config.toml
num_hidden_layers = 12
hidden_size = 256
n_experts = 16
experts_per_token = 1
d_expert = 352
d_shared_expert = 0
hidden_act = "swiglu"
moe_layers = [1, 2, 3, 4, 5, 6, 7, 8, 9, 10, 11]
router_score = "softmax"
normalize_top_k = false
routed_scale = 1.0
balance_loss = 0.00253
balance_bias = false
router_z_loss = 0.001
init_std_router = 0.00979
lr_router = 0.00221
vocab_size = 4096
norm = "rmsnorm"
norm_eps = 1e-06
tie_word_embeddings = true
optimizer = "muon_variant"
learning_rate = 0.00727
beta1 = 0.95
batch_tokens = 65536
max_seq_len = 512
train_tokens = 647300000
max_steps = 9878
dataset = "wikipedia_en"
Below are experts of layer 4 (counted from 0) of a mixture-of-experts language model. Rows are named gate (a neuron's input weights, with its number), up (a neuron's input weights, with its number) and show model dimensions 0-255. Each number is 500 + 50 x the weight over its row's rms, rounded and kept within 0 to 999. Numbers have three digits each.
Before each expert's rows: a language model's description of what the expert responds to. This comes from a sample of Wikipedia text that the model never trained on.

# expert 6
Table cell separators. Spaces and pipe separators before numbers in tables and stats, plus dashes, minus and plus signs in cells, like | 8,842 | 58.43%.
gate1:446448536564569516421492493472530452514510488450512517558458546451464427476523498495503426500591542544493452536475462524515526558492483562470462445434630524451462502623437405503529499535528468541543417512491542461575512590507478446469496497459495442435454500522501534379467460392432539463430598567447520586463471422417451549470557516465574490514536551474423480476523489514509516489502522527445504558409489471510487532544634434561526611497483401533444487473543489455454498496424475514539545546521498504483504584458467508554548516458450421428537514471550407498453507549451493492432482501457575570514460519547406507578533522592376542507544504415503450511516458418598548487468446572459473486515456551494447565565577626480455531510487499545505549612541395611452463473519521
up1:513584480453515561541572456448494483493537528478519550494522486548495478459575485606548477453526556508527521552513483559494519601488488502556437425504564506496460429534459448529428463411504494584525485625442569581422507496480514449424430501546474436485485441624461521415493603478476590470391478602501470558570459543476521545441570517512506551576505447527535485554551499544491509514577477424431543398432444475544477436502542456583524493467487410549432438539443558526473485514478498521545448506570507466511607488476535406482379406458477514415505548458520514578466507537483421425309494525452507516457482475562487475455588541522464508522592506535544504450511435422472506505491480591446500542489565478506495451562510592498514496426534503519501490533631553560521499482519519
gate2:526525395506574489443525463560400556533591559504606452513441474537513496612430470543418530507467504451511451504519444386534505514399507399591455467460477479422429507553524487458571382462514433454474483422549466506481505557454435514482526522535528486529498550545486556530556552546451583405395537499517516543508482426485396584470464508489515552454456439471455573502504512424551445487490422514468535498548513397545467415515533442524416572505571556513561554527532565536462573491552566574525462563551460602502469428525528462506492502512542460496426543575591616499567533510454509471559406521362510456444526480542509478562525472475463533499505452510540472477495540516534483559497475492565584486479429424526421524559466489482551537567476405515463498526418546519513514456502403
up2:539534533541513601506532537540582481494500482495512507469503604492558439460560501469571476475556561483506473478522500472462399439535532448438572529475520517569546457466426494559532516431484467523408452544524566540470444497590565559441445439416467545518403541451492529452546482418504403500566532502523484387466530435518558371523625482458516459538533522497591430500552468536500482473556480457403443574417472501482444546458497508456438554538497429497428476473537490494564566435509519382444470603484577473584467549498542502555528536513564492481533461597481454561452418463577552503507482528576509634467535510561486446538445519538552559434540438504471456535453465469492485489549482492543555490579519556507429506482502542608545501365563572596558513418507513530476538442530450

# expert 10
Infobox field labels. Colons, "by" and pipes in key–value infobox lines, such as Music by:, Preceded by:, Starring:, plus degree and prime symbols in coordinates.
gate1:454558484465412525630387558529493474506450551535476512517443541608422399452512488572474516468511553465478544520558542464503537537463503607461460585480463448536498459417547477408429453428438508487545461495554480511455460469523473508476475471465524508523532535534488537447526421524483546471561509608530452578429542507490461442481420442503460569511414490562487487511493457451479486421460477513413456513525555449407496532514478578509500502457510468448470556530503472519546567530523502469501559515561513499462490500484549444553484461500551433439436638586479437600502522493601552546440536547464492522507453419455514432560492427511490482517541543513438485546545471535536472462463517486567452436420528606412469550488464445503393399482494478323378514517515398573514504555405565
up1:521417533489576483405544445477529475510475471538552493605506410534570560511432420412544451503407467466545467528492473575445518510526590395481454415451492538520454578596532546494486541459466554504378501512485469436561604473491480512517514508485511475419446466559506443558470587435583444521427490462427502477481473497522563506472580566511547404507447530461522508556530457590497496560475430442564436457550524477491514462493582490495504587513473473574517436501406457500464483536489514524466415527544525494482495446511433468499609505449520488502558376450464495442456449556357501523471437470580456539530517496457467583469483435455445466483414516474518514539512470427516444541496393467491555566608467512558595485538495519374584571516509521575488432529463523470498418482554451
gate2:477517483466443593540507530421476499458479457525547516492473526587543511492568420475498584483456494508418533568600480496462478465490449422542561473483512518497436467507623510386513474507494557463403566389471479594443505522570561532440506523507480474536493505570528513487523452478505555440455496626481517508488520547393497554487468503573488493543439447489500444467539452398541548491482590551407478510531532459548425519499538567515518476513481522487509522537514406573546480435550488640445598456485456559547484556551436538420571534452463574443383525493439569596493513441539468487532462438476465509521475497418515464362505535454502533545594470595452466440537467469462466511422535453486563466538475461566502521380463460507483399509487546490413531502487435570504584522613522
up2:517439485585531426438568596563478456470466499484473438539474451429430515503501494427529508541542501468481526483513516400564446426444430536444424427572547516554562483483447489492484543469471530467456471508406451538456491425522514465512539501653583457503494579487457517627511489515541509496430545476570493521456514517500440411506510483472540474539535507452498583586503543495455524451496588498479560512482424465612513591453633565502499477594491479453496486517560527523498440469495464473530481556494574454473576528515545518485406478532551425534432411450555527442576446552480523617433484468429497363501427523525496460519497496493580565497460497496561619453413498480519520496458459520547527475520503469479485470473513454398506416441413495484414568537443550450523612520417597

# expert 12
Capital letters and abbreviations. Single capitals and uppercase abbreviations, often at a name's start or in tables, such as USA, ESP, MF, DF, BBC, NRHP.
gate3:506536617509459628496520558458319506503525486489494518495589350526540424475505479556529503565412467539437418488474534474473443424543500461457527449509485574491462527486454511525484459602564476516454456460499523451595496552503482418435398499482544579548452416513508557501503528512552443466498540560507483535462487496517455548451522520587524454486478529581503422591497556423535494477403516522553495508526493521494409572487438484465474529442536518449420538417447499459473473573559481470514491550619486537571579499511394450488539535536515526554511524380534498456419454531534481498445571538581557529549461546526561468471473535506530452503515553504554603501492514552602475582410486499507580471559499498503626555559567406444521446527572492482450461535454500425530477502440470
up3:472550547537545443470460507517502428564488505519523577501550444544456483559433427541518500482556515496518547529589458487496464478598451540471546399485457560548498478485508454546475617529450548517514498451460455503459539573588471424467537433518559548547553497563464506532492509511412573513623548559505466594454430487637448460481460416540597481451488538457434489451475496500439499441432548473567435447508478578541499584524513449459415438439466512518442409531501489489541446531632521448480454472530479432491544517598499581430485603591563495457508499554519437503545586499394539568518587477535538491479466593538562512477464606510528498487485516493507535443526504482491541536410489520565453442451456530526585466536501405479470496511526474526520512398472514431620602498401474
gate4:509449458486473541507541505430553448450527478472579490564479501534470510579481481501515509417488476431526566453518500541527547530528561406581454488537465392586515533475440528541589557556445467558540425447507437620444484483412459488539505485524499502550496441481621498490455473426509488514579448478481449533441537505486522515544612515504524446510576430516416557528523474500568444409542514502434427403501447460488531517529461579454518583501394520485594493604501600435485515531529507539463480512462468497469652460479528505507374535558508494572450475460584429529481484419603576538455481502589557517562535513499521441516587505454430505539486563501534495537472573455482507505490561459382448524510497583431468511520498471470496615443558411491439510424570546433471494551427453
up4:552512440565511514539470529410528477445522416474610532494452542516408575503502475482488533505487480477515544558522506581556490476443603427483465492554542450479465539487542558525497495581470506510469414437554471511461479520519430495474553488432501496499456505531538521501449439433469418571580454564564547545548570494496469512574585429482529411482562416602447489613551499598609420437560495529465583439523463558446498600527486525493522465482461533488517530579481580506543534554528525515433439549452496502465529487496525560480481479562560463583408530526449445520505567459558510441449508546500530526523549511446520477493559526437364615561519522424582562597497499502436417407533542569459412519533491542553547433539506474390487537485551398545389505459523525406467483470465479

# expert 11
Sentence ends and starts. Sentence-final periods and paragraph breaks, plus the capitalized first word of the next sentence, such as period, The, He, It.
gate2:515507470545467534494521542429434595424416535440530358475523513460450560618527563474465518567467612505479493480484515507591476491512506519496553556453512557521494582526481469505555485505439491478478522379457489452507579544496430519416462503494576453519563561481453496454495505532443552381481481501592580499449466485532468595562447429482346427403474526571473518522395577503537566552554467540482550485481548409521521546492496492474487509505464459505480487487523566470478499464540465603517542529501483466457534528526496421567457495530437487477573460487415515562587470476518451494460483473422522421574440457467563466489485584528575503489507490483507476454416433630545512533596527450436570440439484488529489519522527507474490490619544578521462412485511444492515432671509491
up2:428493511484516559495468461476511525540638529490442380477493434478444494462519484486549520518561434469531409450526513589483515508369479416496470406452629381483460514449576477484533519457512524578585451533515488578533451518438494459458543574572390482500426526494434594503451526507523495466480517402623409434489494534530431512482506464546511535603525486529506485485537549482445374441442474449516476542472522545431501535463607509531478464527528481590483464481482406473550495502522561482539420503555531424526415539459483549445484483484472526454448469502597441497474513560437505531456421427505431432456501530555501469535499516516521435485535443491519542414566471468517487467402518504503453504598472405531494411443524518527489538515442369422539459435517504517510473382492572
gate3:511472496564408522446436536541588498556433507418547433473502363487414469544438499452497463554483563508418479508478467482507490540485478440429472511566494517501490497532483458485401468522458480456458414429488563558600526490452523496459621460553467589423531579440459455515465543494513560471494505450410466491478491391473498517568492445524528582515488442515618405588469437500462561517470470483468440493466564459543518480588490399532489574560434433487495435527443518530512513556524419487471524664516477565537490481484491490505493404473452522470365502515570520459434462454495551525442456405551506518435506437498529490407456581470441491633482517415547557500483454421464467536472558465512443476505492465556456518432472502462479513496469577525624467467531557529452520458401494
up3:516523411537567575505509509547450496457545505476502509492530384534420434567434482516501553558546602562499554554484473477528563501507408396477464515498478539435526508535456483584451538474474549568508436373560514537476487436527498481550549538579497483414454623404420448478471572565500519422520588505437487504483506502530461474549509502463567576482592427465565416456459424541457602533565452533471430517459512517502529445549496500503558570527432410497486413569470495503498572506468551514412449597498473482575517529506499447534488467469521408465473481516516579435473519476509491519438479422547508492468550372503529441448485487499423479536426556413459577558473572469444480550404594432473483543487529501556445543435557476529453544502369587553496533468545467536504512525443574

# expert 0
Possessives and nouns. Possessive markers and determiners ('s, bare apostrophe, his, her, their, its) plus abstract nouns and endings like life, government, -ation, -ity.
gate0:469489514426516599499454470505464469494583652477486427488505438626491424464494518468494504491487493537451475473549482472450431457501521511518548422428498465468405577462427501488448447404439470447508505457522525452550598530487509471535435473414580469534455418558493522545593462537488510600607546452529449615551445488486471542470511486404525475475553496521477566510451393525508549509541506553427468572559470517494442492555494517463473539539376434512532452528478586451541431442524518482505530558409518507504529404444457507554480478434494447486475466451486472533538511454556570434472617451401485432535385531528589511527465440462502497499512562573511523560548426596554517508521511503410496542423540491484435477477520426463435573491641486528520511506538548560435521555507433
up0:570608501508407509595544557511560442500534490455418507510552471608403626479432459520573432532538470502384564569524480447536474528493492438450470514463403491486515523414457535445428517470484653425522422468532553503487506600404534433462482447483469423519582478528495384485564444584574475549512500614573444427504558474567452559505480525448547517468505449494461469542494493490505484489504550444493482558427504472505495493528434372452561471555456562499481442450451519523467425486529409539538592435502488550574576467533530428446436552620485477552473490449481521492563450516513517472494469491454561480531570529507474469463526497418487467528423510550475497585627535470457478513490441438450462603449499539497579507550457520464498480501464492541500507532429528474506431460520516
gate1:422491576566466512428355493509485545430533507435418547573586530516501481543521516549442435502420587485528508598458564514484508487488493576475454447449547531573505471540538526508467494505461445535547504450437471385529569476464420525439536516495461527483491487556464476546480476408487567476490475456389510491453577539499538550556538448431486573571499469505494538478610535458553492573551517453386573539409488517496467564502620499517443508452586542463540449491483529524520494549538464472547403409508486484589447574532564434508577477513520495434451516496458452506535475524516517486565504594410466466464512510596515627525492504608632469429479493524590474428426514497515427471483588555506469375449540429487508508469510480512403447518499458470432465514482498461547488547405494
up1:459524503539586506474494492529513543422571550429479417573499403478521555506532536550476517490443437474513525482496448395499494485486534541512530535400534541610483503473464467433438451548547541505463536432501493476575557445460470445504601506504481545512532491441512470513520469521541517516480491491510476608477478479489540451454532478465574549501556581647477469543499504463382495588548589558429547577503467495579478526458543515502498507493587536479584568503518444551452538496462459473477483486584449519490547507506407486573613514603533532523518445473541534508550526436541493514625491546495589483432532569463444671491455489497535470417518564503545398414365467518489437510427428558517549426470494418499517479536375474515386498413550531555460488483490474409512555497471530

# expert 5
Mid-word and final pieces. Middle or ending pieces of longer words and foreign names after earlier pieces, such as al, is, ic, ut (equal-is-er, revol-ut-ions, Can-al).
gate2:499565549483513646555438599591471462565568513476432488430438486499406488450480511466489504482526483515452459553484520500454507559561483545493362523470446513467474464582454433550509502425561602523559455483465468433524520423554456422524559468495515525560601485550495476560555391574469476452471420468471463558529456493538523542507505473470460512498555462480499514530407492466557498462522604549520540440542583482528520544388593568479471558566483526381483457467479530442477497503488475461527542398628567481480493483438481483580500567541428441430552519413517433604447567511475458463506499543482502477431466589505504515505528482472453524567503520498436539537552536536459542502489517439372412451483465581547488543508437611484568538426523487542514542461446487548575410501568484
up2:531631517519521535449530544461494610520461542446503525564443484515479438487425566509542581436514491521435379514455563480423514511488537553463450463603404416478437516554530573489533514484594521501508549506547544535508531552471462474514486387535578506492473491452492452579516443541451546410509374386497547534454438459435520522454481541458473546502491444490535509504431485559472497516515577333507492477530533470541510499474582495479545595486496505485503544618514491481432480466547573444528397646524492546562492550480543469460557536504451523422475458527506466482492469550499460550503494500606593540497448568483562538533508561500568485526546549431408494471534424531484565475567558528436456511534520460490536592501406471413488560518531444563555487456444462490541405468400549
gate3:507511408492467479454513548485563417493547480554543437506491492530571391584485543464565419472663500534556529405480519444527448557449511458473502482451493455521458434530522537494464542518497524498482493530570549422532465507517529421463569478465563424480535599499543499572379436496480501438507408467494479451460516469551497477538469522518593470511601490525545466511513447488520522446526503554457441622417498507506458389467517576551469425517527560527506466535478441480498523487451447439471512595515493549540442433470536431576502472486556524596469500566486578439578383418539507452531611595497516560452409410525466416441545541507514433494530500484513478456567512482511433475572376547587483597557534387475513515479512563459498472526466425422497494595565461498479521492524515
up3:541421450476584530449428520538480533489493526490446519437563435516519502459571567517556568541452473516479514509431555543436515448442537513472569571456507553510456533569550504495505523474526513471635464490539542508396482477498552458512445470519455396554522523563371556488577473496531538475486472433500513452550481489504507515455508548512521509436483425471529528462533439433538430404429574554511466502477536470386464515600598499526513464493532483548523417604572507565546408550417469516506529497510615423430515461546412441446531513500562514458485538567509565515324479549543490539556456520524514586578554533521558512510496541531375441502527517460524504589545497540428557555458515451469464495532508552566425439614460472501609467565501578451540458459400504439563469508497484

# expert 14
Name-ending pieces. Final pieces of surnames and place names, such as -er, -son, -ham, -ford, -burg, plus place words like Park, Island, River.
gate2:522544479531491514476537500435504489397523519552549454493449533589602540484411522512477555533519455575467536497445450471518542510465547537529437525422544468490510471492586442468573412496529517512567467436403534499608400454563589531484516456559500466508605559417505447520452552470497614515420568432418552444501478581496473439419587484507495506457516470485506569503480518507456485443519524423566528535427455413489527506484522443513478494552571566489488421502495497462492580530510382441587488545424541515532489528513461473537463481481512553413528605426631442495520492528461446440517537454453527380540468502573601497495584535623485522458492481499487415468479469524415511533442410457562430556492474526409437501553552520511492471458557458530429613520457536459501480422441509
up2:538483564524510573504544527484557497499439498583460564600602475448448548373521559534524504511575570488453534502596413435469492551561467513499533417466440551474500544481473520557354571517494461533391485465504498542471543391500428527548438494463478607513481467614490535524534511458439483491546420473464564558487449470529579426528417465496375596549461560565574512435546413535484480603564562569460478379434461493512417530495517522534454551500545450519475513515434517513489551544558580530484502560535566505467458576488548490474448522506488494572467516499459560411478507476421417567529548460522470495488509625528513449491483386542601482478503414538418486469488438517580517545546546484586473510540510444437461482496510489477442411473553447525477485527503512550493502533497482
gate3:419441565578499514547550593539560438388498484425533491503545474495539489405465441459544578492497541452540497432510510490516532519466541465483549472494467416537559470519508517510598551548531550534402509473374531452365492407505539475481408558489504548523513561553456522503528552574588456540552518527421469454543478472477484522451508527478560577524505432470490402480527442488448450587452527450515485447585463547614536452385563519496617505543436471551481469473425475574537464522473476537502576465504449511422504495373536463418419472464432467456537521500494424441553552435477498483433539408466533577502513600522504483534533471450501501416556520502432521556530516517506524438440491512378514501571499523554507468532444542419487546467523483433490525556412478492613422538574539
up3:500443509573512457467518544545481428396462514453492489548542577468493455523507454489556501477524471478594452438443607458573528514539437487455554543481544542473580436469468562424469547580497505531524512503464396534483458449493484454474548469451565484490425502499436444465530556521565574500444567594494500449596458595480508520489570555515524538581524530555567398462595414488450558562489475443451452463528454462507515482407542554459526432514430552487528458535537493567495526528545491539540527409489531576514551485460600533563511478468446509528493512490455467428514524527574465471569493473421551539481521596515458490556475542534511561438572438450459427526551473518590477412529380525462574504505517444528621432641384406462556502531466501483487608592445551481549426487487531

# expert 9
Lowercase word beginnings. First piece of a lowercase word split into pieces, after an article, conjunction or preposition, such as n(ominated), de(ep), fl(ed), pop(ulations).
gate0:503530402590542460489489464523527479479514545508367474544523444487433483468613416542530505456503607582511457539470410502486480485474418472458482503533430494552422513542495422480501482482496506413442468475501465538507552497590523586626475544488515477371505497589489427508493446516495427447462416533467421507547569566461507506529418464586518423504500529447477523474440470484470436484487503386499501491495491548524557542525445534611468538483465560542494491566485457502475522426446521489608489482482457508437541553556526522479500432508494473513475580561467418459482472486486612499457504522371496434444539402489576544423507492518646497447395448567588448482572411450570502487523512437494449517478527590566468548557540473491479507514495459624603453411516469480511525468496495
up0:532573430533576457492487511506536472458515528581393473550508478483457509422515480541500501472518566557441439446434463474528469485467505464457528536451486475505442528538556392502393457507524510427427493450588531537571534486501479572515455603488576423387548529524477437453500452489537445527452400580463431533441563543434528551483423497584538436508485599430522586483462462461502496483456582435542529474561500525514579553519485507515444472473466557449542489513486456476433492468450484531600462436440409504506606528540467564501425500522443485537474506531512386485454552528479490487481512510340442508490514388470598580463483474507620451484422455563575472442570483450567460480480532491555415496543532562557502558541525458554578569535601474555604517505451500568453519482475458
gate1:461603490484540500426505486488560464464414485469635514522485480536461559553502562484538445464440539504531536469552476485441486513585466502540507397533467512488535405415447491535521535427490532534494519470416557459526619470543523511504518446498565489426465561452600482483418509486494523521417481511640533441470484546495546526401322475487462542468513493607629422486551495474433435577514400538495527445598554583458538457467501533426484422475451469467416435476459489494512578516529433506542489379491517489502586498569575509457484526507461486536502504397477487447560452476537457562381520599557495564445428505547516537554527561514483501487499497494501510549425496413578568502509512553546508470532545497504542514525576478495416529524518436418472540509481559563587529480513537
up1:532687466465560541504542424490509481455539403540567468440504464466487468539507623491480408439454400493533526410493532518451528406487581570491469527536456445497522499464470448563445419488436604513499496498450584476470597496552488412533487364516447512460569523559591454522560550458522487489598516552587470469432541475428501547472462379602484565509489468498527490563544506514530555494512471409505518524503442526473604488467474501464551541533443474486523477476539511515412545540528465573517480445554489441481529496542571473484567521463550539595481473553409490415485440445610488519454545490475431587472468498531526491507630564450505489509496506516536431569507477454453484546471539469569577513516466463559471499500631535428493540390463429533499472535533513505554485490552531

# expert 4
Mid-word letter fragments. Short consonant fragments inside uncommon names and words, such as Ele-f-theria, Mit-che-ll, ver-te-bra, and pieces near LaTeX backslashes.
gate2:451447456375393563487466510541534476393524562531466507507510544473468563454368519468526512567578431559499548504467476460547557529465478522514572487528468580487520430480495448551466453413514416414530476492605571407540490502528549486557437476519426590575462472452444428557515561574461609503574490526454601523467407510433525413511457536526609458487482546532511485449521556525454511517476481528500515546450553544478447544495473480589504512545441519452493539411422427487515443500539428492496535468548484515468530495478461461488464593551567401466525487579483596495461564464532630448539492431516400519584551485479549489530477524538490494487594524474405515499427564458481476401493503488529477513430508494495459487470497505441558512496490536579482548409573476542528494430598381
up2:473412517447429476485435519539506539454481418541435416412410643468567584517388518493462498547531397580567573485512615431544572538483422421494561509438530455525493491517477445566465505497594521418529505428510611454467528561511526523535466454472502530570546493434542514593431599492551543560509476473471606504510497491534521456492382563541520528476510598505515384463520580509521447465493530443541508460527490643493360533439478515529500467497570500493397484496471461525486493551496425499516480496520441529490559545474511558513513550464613530442432455565496507516458485431471597481524526510481390521496581481518502472587502441512513462446530467531436379494570553446430505508545467463484513505462537558534484475545521535506489523532496491547458535514500596564543503496548433
gate3:491532529455519520490455477504451413501440563432467492487575507549544387514532533487503498476479591464372570469501534513439441531587520592456506519443543492597551439516477523526506556450502564510474499506467459535513483430406433496470475510433566478508494586460445448463512383501465430482573468529486526523415504460476493463455549469411553524450452477452547526553475514532577452405519513469540537481441492525473633512377400461488437400506472521500522541496551510438516463478500521552519543489517595480462444532485494529535462541513540480421565565424548550537494551579562515466468588446504482476558503483509639502461534446488512514420429485457395579533485450442460539634488409492521532487576490481437502548556518487416570510533569497469519545509363449417634517471552456
up3:566461515492447454525456535428483517532512505475501446598522500598528564522580522532490539415489475477488544432494549423496512585530390447538495442492450544557505466400533421540440481418527471453484560562464471454473480502490498483494510474469530493534498520517453568420427585591515456433592469504533566501582437454612465523477456495459603541473489519547521574422590511560572475493563545444555522363554462452540376486489430492479492481540439417449423455545581416517495503581477561406572553506581540507470478469504451522478453531588441431480458484541523506451480543455506552458490476422499377464484498505574472447459486508540465558458536482502471458483482473508583555565565568521570419487635484478543558400569596516499498535517484446491547494502455526454513557439420457

# expert 3
Name-initial word pieces. Short word pieces, often b-containing such as ab, b, ob, right after a capitalized first piece of surnames or proper names (Ch-ab-ot, Ser-b-ia).
gate3:463451467415512511502407443561512513587492514381496582487541532494589527539493557553523495493481487454452470567487519473550541460505540570575492596462449493567560429465500542570466527503525502498531485548597555574517563472477525519534464472626555526432546481550510585518540588510488511543553506543468565460516480484518491505507539434510573502481491409585569588553439576536536500553599588503483503427505527413511516486353536458481478533489454469437523608502605471514534476524483556478477546514560463415479477515518415470519476594501481471506450517434477553515507513400528526404501519456520503409487526494476550493380471486559526518591512579505505469568559471550402508528598519486471597465576525359539587524520523443484508524457345500485490508551525452547449580437529519
up3:589522545541526559504488463419532506486492462481510448495500451473491544491559455442505530474494539490573467525525450461485416494474495544578480507458458480517557497531465449444575388473413448459510442547410476593466528503433508489449505546484441414461445466492532531477440509533537486439509530474569501467531480604509464512417477535550380512587552461504468527494594381561496478437576487567415552565434442499437469464529488526554581540550522555517566490520446542459540519552532507523553436462451524547591458453509471506487559504416518443486548489523611521493465524408516587566518487607470431553587441572437488462538527579463522494442506441432568453499428608432466519420457486431509411428446507535521464537455460470499630499470617381419478567447483511442544439546493440
gate4:477514621480492518538528516425564565424503538350501501461516438504439423417457499523492447475439538495472419557472542572528507559565554575463436520589395507554553624461467456509515528488470498440504547382465530455497480541504486513529485522540511596529423498498541479452533440531507430519509533462454439541551425578428475581519459514409415478455482426526488492448498537469501432556425470455546497467521529509531532580518493489387483455474452489491507499631472478443562488446520525481484484467481450508410497529499430582471626496404569447567493497598485477470446457570533518514554510563518497610554522546446548547458459510568519429448404539420569441506612482495534431504532491523586561466488532513460526432524497485571472556609554561428508479522547447562553490492519535
up4:457535501487484485472418490578472439451521535477539588435449491498456548514421502563543456482446530518540533522529504478489519477435569535504564488541564561425500434612495448461451493518508528584492585578387600538518516491523507427505469483486537447483529539515525502469479650495479530472590550505468481470493467530500494554508502482513549428465455433564455493451491569493551422504519472518567618479444481561543470439508588503495527492466526518489580565436612512584460432549489476436487408527412412513510420417561543468536557504495582482539461394588469545461478484415411520509590447523470403515546420510532524471564502540507471488565529368591597545544447525459589574500611471552568449490440458504527471526432494562495499562501566519572480422521476433467592487509511555